{
  "n_layer": 8,
  "d_model": 160,
  "n_experts": 256,
  "experts_per_token": 3,
  "d_expert": 128,
  "d_shared_expert": 0,
  "activation": "squared_relu",
  "moe_layers": [2, 3, 4, 5, 6, 7],
  "router_score": "softmax",
  "normalize_top_k": false,
  "routed_scale": 1.0,
  "balance_loss": 0.00552,
  "balance_bias": false,
  "router_z_loss": 0.0001,
  "init_std_router": 0.014,
  "lr_router": 0.000943,
  "n_head": 5,
  "n_kv_head": 5,
  "head_dim": 32,
  "vocab_size": 2978,
  "norm": "layernorm",
  "norm_place": "pre",
  "norm_eps": 1e-05,
  "positions": "rope",
  "rope_base": 1720.0,
  "rope_fraction": 0.5,
  "qk_norm": false,
  "attn_scale": 0.177,
  "tie_embeddings": false,
  "parallel_block": true,
  "init": "normal",
  "init_std_qkv": 0.0395,
  "init_std_o": 0.0,
  "init_std_up": 0.0395,
  "init_std_down": 0.0,
  "optimizer": "muon_variant",
  "lr": 0.00731,
  "lr_mult_qkv": 0.7,
  "lr_mult_o": 4.0,
  "lr_mult_down": 2.0,
  "beta1": 0.93,
  "lr_head": 0.0155,
  "grad_clip": 2.0,
  "warmup_steps": 200,
  "schedule": "wsd",
  "decay_fraction": 0.468,
  "decay_shape": "linear",
  "final_lr_fraction": 0.0,
  "batch_tokens": 65536,
  "seq_len": 384,
  "doc_mask": true,
  "train_tokens": 335800000,
  "steps": 5124,
  "dataset": "wikipedia_en"
}
Below are experts of layer 5 (counted from 0) of a mixture-of-experts language model. Rows are named router (the router's row for the expert), down (a neuron's output weights, with its number) and show model dimensions 0-159. Each number is 128 + 24 x the weight over its row's rms, rounded and kept within 0 to 255.
Before each expert's rows: "raises" lists some tokens whose logits its average output raises strongly, later layers aside. This comes from a sample of Wikipedia text that the model never trained on.

# expert 62
raises: ",", " was", " and"
router [156 161 109 111 111 150  94 137 126 116  96 157  92 145 117  94 114 149 139 124 148 172 142 103 167 169 100  84 134 100 112 141 120 148 108 135 128 135 126 128 117 140 111  98 121 113 163 130 135 114 111 133 103 129 131 113 136 101 124 161 175 143 133 170 175 141  97 100 147 139 131 153 151 153  99 143  73 131 114 114 109 153 141 154 109 126 141 124 148 112 110 114  90  69 157 130 173 121  98  99 141 129 142 120  79 149 101 137 135 119  87 121 107 127  91  92 113 165 171 163  67 126 130 129 134 132 138 133 104 131 142 180 137 114 143 134 128 115  86 165  88 127 131 134 138 126 160 132 163 150 167 110 132 112 175 140 151 128 144  90]
down0 [134 147 116 188 114 150 114  83 154  97 125 176 148 139 116 162  95  87 127 147 153 126 109 146 139 120 124 127 132 134 158 158 139 156 139  85 104 139 147  86 157 145 120 109 139 116 100 150 116 110  87 145 107 174 141 138 154 130  95 112 131  74  90 137 145 117 132 143 179 119 114 106 145 124 129 155 131 132 176 136  66 118 123 139  99 105  94  86 100 126 129  93 158 128 122 153 117 120 166 105 135  94 136 135 107  88 135 123 159 118 141 130 142 153 141 108 103 118 134 161 100 110 123 117 144 136 108 124 108 166 134 106 111 155 107 155  88 148 143 170 130 146  77 133 102 115 170 155 114 188  97 134 138 115 130 158 119 128 131 135]

# expert 108
raises: "il", "an", "it"
router [158 138 132 110 103 156 102 113  96 123 122 138 116 141 137 130 131 124 144 106 110 141 131 132 147 142 119 119 151 136 140  95 151 121  90 136 124 178 117 114 126 146 149 155 148 120 132 158 111 115 170 108 121 120 124 106 151 102 151  83 160 143 172 139 143 147 125  86 152 129 113 119 110 149 105  91 114 152  77  94 141 115 127 126 101 125 153 120 158 104 112 111 121  77 108  91 114  80 105  73 120 123 163  80 103 154 106  93 175 109 125 131  75 130 102  90 129 161 161 151  87 159 133 122 142 130 160 105 137 139 178 146 117 123 135 155 129 152 117 161  89 148  92 181 145 158 140 164 151  97 118 140 135 123 120 145 125 119 170 102]
down0 [129 147 129 109 164 162 107 122 120 126 124 102 118 103 134 167 114 128  82 150  95 118 186  75  79 180 150 157  80  91 113 164 121 134 122 131 153 128 142 129 144 137 127 131 106 112 175 149 143  87 111 114 130 146 137 147 117 117 129 138 124 110 113 138 154  85 127 167 113 126 129 118 144 122  90 164 134 116 103 118 118 111 143 113 104 164 108  98 159 102 123 104 122  35 104 141 135 155 173 127 145 129 119 152 149 101 113 100 132 153  93 172 134 113 127 143 126 133 164 110 135 159 117 107 115  87 120  99 115 156 135 130 148 119 142 152 163 155 178  97 107 150 137 144 119 141 118 138 147 147 130  68 135 121 126 151 134 125 144 144]

# expert 141
raises: "at", "us", "ar", "ate"
router [126 120 108 149 118 174  74 165 101  91 118 124  92 136 131 110 155 127 127 126  92 157 130 154 131 139 117 118 159 115 181 124 122 170 108 136 162 144 110  95 123 128 151 118 139 116 129 201 132 135 152  88 107 125 112 126 148 116 159 155 161 114 167 111 122 140 130 116 148 126 124 166 118 142 117 111  82 134  83  98 155 145 178 113 111 175 146 146 152 104 154 106 103 120 105 122 133 126  98 116 150 133 137 133 107 144 138 114 173 116 110  89  97 152 142 109  79 137 156 114  74 133 117 129 153 118 189 114  99  96 141 130 141 113 126 166 124 133 125 132 144 129  85 163 151  91 147  97 121 101 126 149 132  94 142 147 133 119 158 121]
down0 [106 117 133 127 113 124 137 119  83 113 132 137 129 118 181 129 141 150 109 116 161 109 133 143 109 155 110 139 148 128 107 136 141 131  78 142 117 133 124 124 109 131 139 120 103 120 146 107  93 148 172  80 116 150 107 134 136 124 107  99 103 141 133 109 167 139 114 113 139 119 144 177 102 112 114 114 108  82  49 138 120  85 137  84 175 125 110  96 126 118 142 128 146 125 149 158 150  96  81 170 180 141  82 150 108 144 156 106 129 126 119 141 111 126 121 149 118 114 167 175 145 111 118 159 114 100 111 167 130 153 127 144 127 142 114 129 149 128 192 165 138 115 130 133 162 131 114 154 137  99 168 174 146 175 114  92 116 108 114 121]

# expert 192
raises: "-", "c", " ", "i"
router [146 132  84 116  97  89  62 151 134 126 102 135 121 146 146 120 121 147 127 108 164 155 139 146 172 134 100 155 138  96 169  93 138 146  95 147 134 123 146  60 119 134 136 132 145 137 128 152 112 112 177  87 108 107  98 143 155 109 129 145 182 126 131 134 155 102 108 128 144 120 144 162 111 104 104  92  99 154 117 119 109 176 148 128 168 128 123 167 100 126 135 120 100 123 142 147 116 104 120 137 135 104 141 134 124 162 116  93 147 104 109 113  79 140  93 142 133 121 153 143  82 161  84 166 165 150 178 134 129 139 128 137 165 121 135 127 125 152 100 132 124 140  93 133 142  99 109 157  99 145 169 136 149 106 163 143 132  96 112 122]
down0 [146 171 114  84 112 113 114 150 131 137 105 136 147 151 135 108 145 139 135 138 153 113 121 140 117 131  75  82 114 105 138  75 123 110 187  99  67 145 129 113 129 110 128 132 160 110 116 112  97 136 169 118 157  86 124 104 169 133 124 128 141 134 128 137 145  91 151  95 130 176 113 121 161 140 133 132 119 149 171 137 116 159 121 104 100 144 122 103 156 163 163 123 155 144 134 118 140 165 132 156 103 144 138 112 124 115 120 121 110  99 139 125 119 146 128 153  90 131  93 138 119 178 132 135 137 140 102 148 146 100 148  86  89 118  68  81 135 149 169 100 123 113 125 141  65 129 173 131 119 143 123 162 134 111 113 133 142 178 142 137]

# expert 199
raises: "an", "e", "i", "y"
router [162 137 142 135 114 147  55 159 119 136  75 144 107 180 113 113 116 130 133 116 174 163 116 128 121 166  83 103 129 143 125 126 124 135 127 161 137 174 132 112 129 119 102 142 139 110 126 140 132 119 158  87 107 132 126 108 134  67 156 123 122 132 111 139 175 143 102  90 177 118 123 113 142 111 119 117 117 133  92 133 136 153 159 144 120 162 147 148 167 114 156 104 102  99 127 107 135 117 126 105 136 121 173 103  95 135  99 128 130 100  82 106 111 157 133 118  97 156 120 167 103 122 137 118 158 148 128 116  87 121 141 165 137 103 149 154 149 107 113 153  75 156 116 124 162 148 140 155 169 103 117 133 145 109 110 120 161  74 133 113]
down0 [119  69 120 124 130 130 128 153 148  96 100 129 143 145 127 135  89  93 105 132 119 111 159 154  97 100 137 145 140 117 153 149 118 128 114 158 124  91 110 146 112 143 130 102 126 133 118 160  83 138 109 137 139 109 109 107 129  88 158  83 116  67 148 126 112  97 144 137 155 138 114 116 152 131 134  97 187 116 153 151 171 165 139 150 133 192 134 120 123 142 127  97 128 128 106 157 136 163 108 153 101 147 128 117 139 113 136 121  97 125 172 119 164 191 132 146 100 137 133 106 141 119 109 118 123 103 118 104 161 143 179 128 113 181 100 132 141 134 131  66  87 154 126 135 108 110 143 155  79 122 100 139 156 126 141 120 102 146 125 162]

# expert 176
raises: "===", "-", "The", "R", "==", "|"
router [112 124 137 127 120 114  68 134 121  92 110 161  86 153 154 101 160 147 159 129 148 136 153  89 163 191  99  92 149 114 149  98 151 159 115 158 158 123 108 125 143 129 155 140 127  98 122 130 119 118 116  87  89 161  76 133 132 126 152 113 148 155 158 121 140 177 108 128 133 115 112 140 122 129 107 137 123 173 123 123 122 160 151 177 121 136 135 137 132 111 119 118 117 115 106 110 125 126 123 131 134  95 143 122  89 183  86 114 137 130 109  72 106 110  93 134 110 128 163 129 128 157 126 104 154 165 175  92  78 113  95 158 163 107 175 144  99 123 129 134 100 135 113 129 129 108 163 135 147 105 136 154 149 135 142 161 131 119 123  98]
down0 [101  88 106 162 162 149 117 110 138 122 134 152 144 111 146 150 148  78 114 135 127 171 111 113 136 128 131 176 102 142  79 142 131 120 129 140 149 128 174 106 128 122 119  91 116 155 121  94 118 105 123 118 120 121 135 158 163 171 145 144 119 117 128 116 127 119 124 110 160 152  84 147 179 118 122 127 122  75 101 162 119 113  98 161 174  95 125 149  92  99 121 123 110 132 142  67 119 147 131 115 152 152 166 142 145 124 123 124 127 118 149 121 159 147 123 110 127  90 119 119 176 138 163  68 119 110 116  78 120 134 126 122 139 149 114 131 120 113 140  83 124 112 135  89 134 122  95 154 131 137 152 184 140 159 189 100 153 138 119 104]

# expert 124
raises: "em", "c", "cept", "er"
router [151 156  72 132 131  98  94 173 131 107 125 135  94 191 131  96 166 160 111 110 179 172 156 137 136 134  90 126 150  93 145 127 134 122 137 181 179 119 124  67 106 145 112 145 176 131 148 134 116 102 129 117 115 132  85 158 158 116 148 147 148 118 137 103 140 125 119  85 124 103 105 142 163 125 119 131  95 134 130 136 148 145 167 139 140 124 147 165 121 117 118 136 115 128 102 132 127 112 106  93 122  79 134 150 111 142 118 116 136 124 102 109  87 124 125 142 124 141 179 114  92 159 145 134 136 138 176  93 109 109 139 147 137 126 128 144 127 116  97 144 111 160  72 116 123  66 154 136 144 109 145 126 121 127 159 147 148 119 112 123]
down0 [166 166 134  85 147 120 139 110 123 122 148 140 166 112 168 150 133 112  93 150 119 148 161 130 109 127 106 147 119 117 154 132 120 126 128 141 134 119  93 161 130 138 115 118 127 162 103 170 149 116 101 140 177 146 128 157 126 133 153 134 173 102  80 137 161  94 123  99 123 165 118 101  94 111 126 142 128 137  94 180 137 123 131  91 166 113 139 140 142 115 111 104 177 116 145 158 135 144 117 134 144 124 112 106  97 122 141 177 104 118  80 146 124  76 114  84  82 114  93  76 154 123 148  99 103 110 127 170 137 141 143  96 145 107  75 141 138  89 139 151 132 150 140 153 101  82 102 123 148 150 124 127 128 132 127 129  99 165 145 126]

# expert 76
raises: "s", "im", "g"
router [138 160 109 101 101 129  72 138  92 119  90 106  97 132 125 108 162 164 137 113 129 177 155 125 136 119 105 148 142 120 173 107 173 147 118 152 134 166 119  84 127 162 136 106 121 122 155 148 165 139 131  92  95 133 116 120 188 119 144 106 153 146 105 171 112 127 116  90 150 126 136 139 116 143 132 133  85 157  92  89  94 129 169 135 112 136 145 110 159 108 142 126 135 112 113 111 170  71 114  97 146 116 141  98 117 119 119  93 157 125 117 111 108 135 114 134 130 137 125 126  94 177 149 161 140 131 176 129 124 113 146 152 143  99 136 147 112 151  97 156 114 129 112 167 136 119 165 170 147 134 155 128 128  85 107 133 112 101 166 107]
down0 [131 140 140 126 108 156 117 140  79 114 150 100 131 119 130 147 136  96 107 146 111 112 132 160 109 122  73 138 137 149  98 139 151 143 154 168 140  79 105 117 110 123 135 173 164 120 107 116 130 124 105 177 139 143 140 108  99 139  89 141 137 163 127  99 102 129 132 150  83 133 136 117  88 122 101 128 141 121 132 135 156  96 119  96 136 122 176 124 144  93 136 138 177  81 134 114 116 141 102 165 124 139 141 110  98 174 123 167 126 112 141 163 116 146 104 117 110  90 132  92 108 120 162 127 130  95 124 114 142 165 152  76 129 166 161 107  95 119 161 140 115 125 147 120  86 111 136 128 156 177 132 158 131 136 146 190 101 162 137  97]

# expert 0
raises: "1", "20", "19", "2", "3", "4"
router [135 132 131 140 129 141  87 121 106 133  86 135 124 139 144 131 123 159 140  83 153 156 114 145 171 168 121 104 121 136 118 112 157 133 127 147 171 165 104 128 131 138 100 139 158  69 168 159 145 120 143 109 130 130 106 126 134  81 156 112 145 122 136 122 149 144  78  81 150 134 112 125 139 114  99  99  87 135  79 122 131 149 141 165 134 127 127 120 171 128 125 106 123 102  92 132 135 127 128  95 137 114 184 116  87 132  80 117 155 113  91 114 123 133  97  96 118 181 129 133  94 157 112 139 166 163 153 124  86 103 143 137 126 110 152 112 124 125 104 167 113 187 128 167 122 116 115 122 128  95 118 155 173 104 133 123 168 132 156 117]
down0 [118 123 157 136 154 137 104  95  74 112 148 118 114 148 130 139 136 123 126 104 114 162 104 107 118 167 131 118 130 100 142 136 140 122 136 159 127 160 159 130 122 110 113 124  99 154 133  89 161 122 120 112 137 140 106 144 115 148 104 163 140 158  82 188 164 115 102 119 106 153 139 131 116  92 120 127 127 111 130 154 131 113 112 137 155 152 136 125 135 146 125 150  92 131 130  98  34 159 136 125 136 109 173 134 120 147 104  98 120 156 142 110 147 131 109 135 132 113 151 131 138 113 169 151 133 117 100 183 168 144 134 117 149 120 140  90 111  99 164  42 109 145 112 153 121 162 121 116 132 139 115 147  98 124 138 173  94 102  75 144]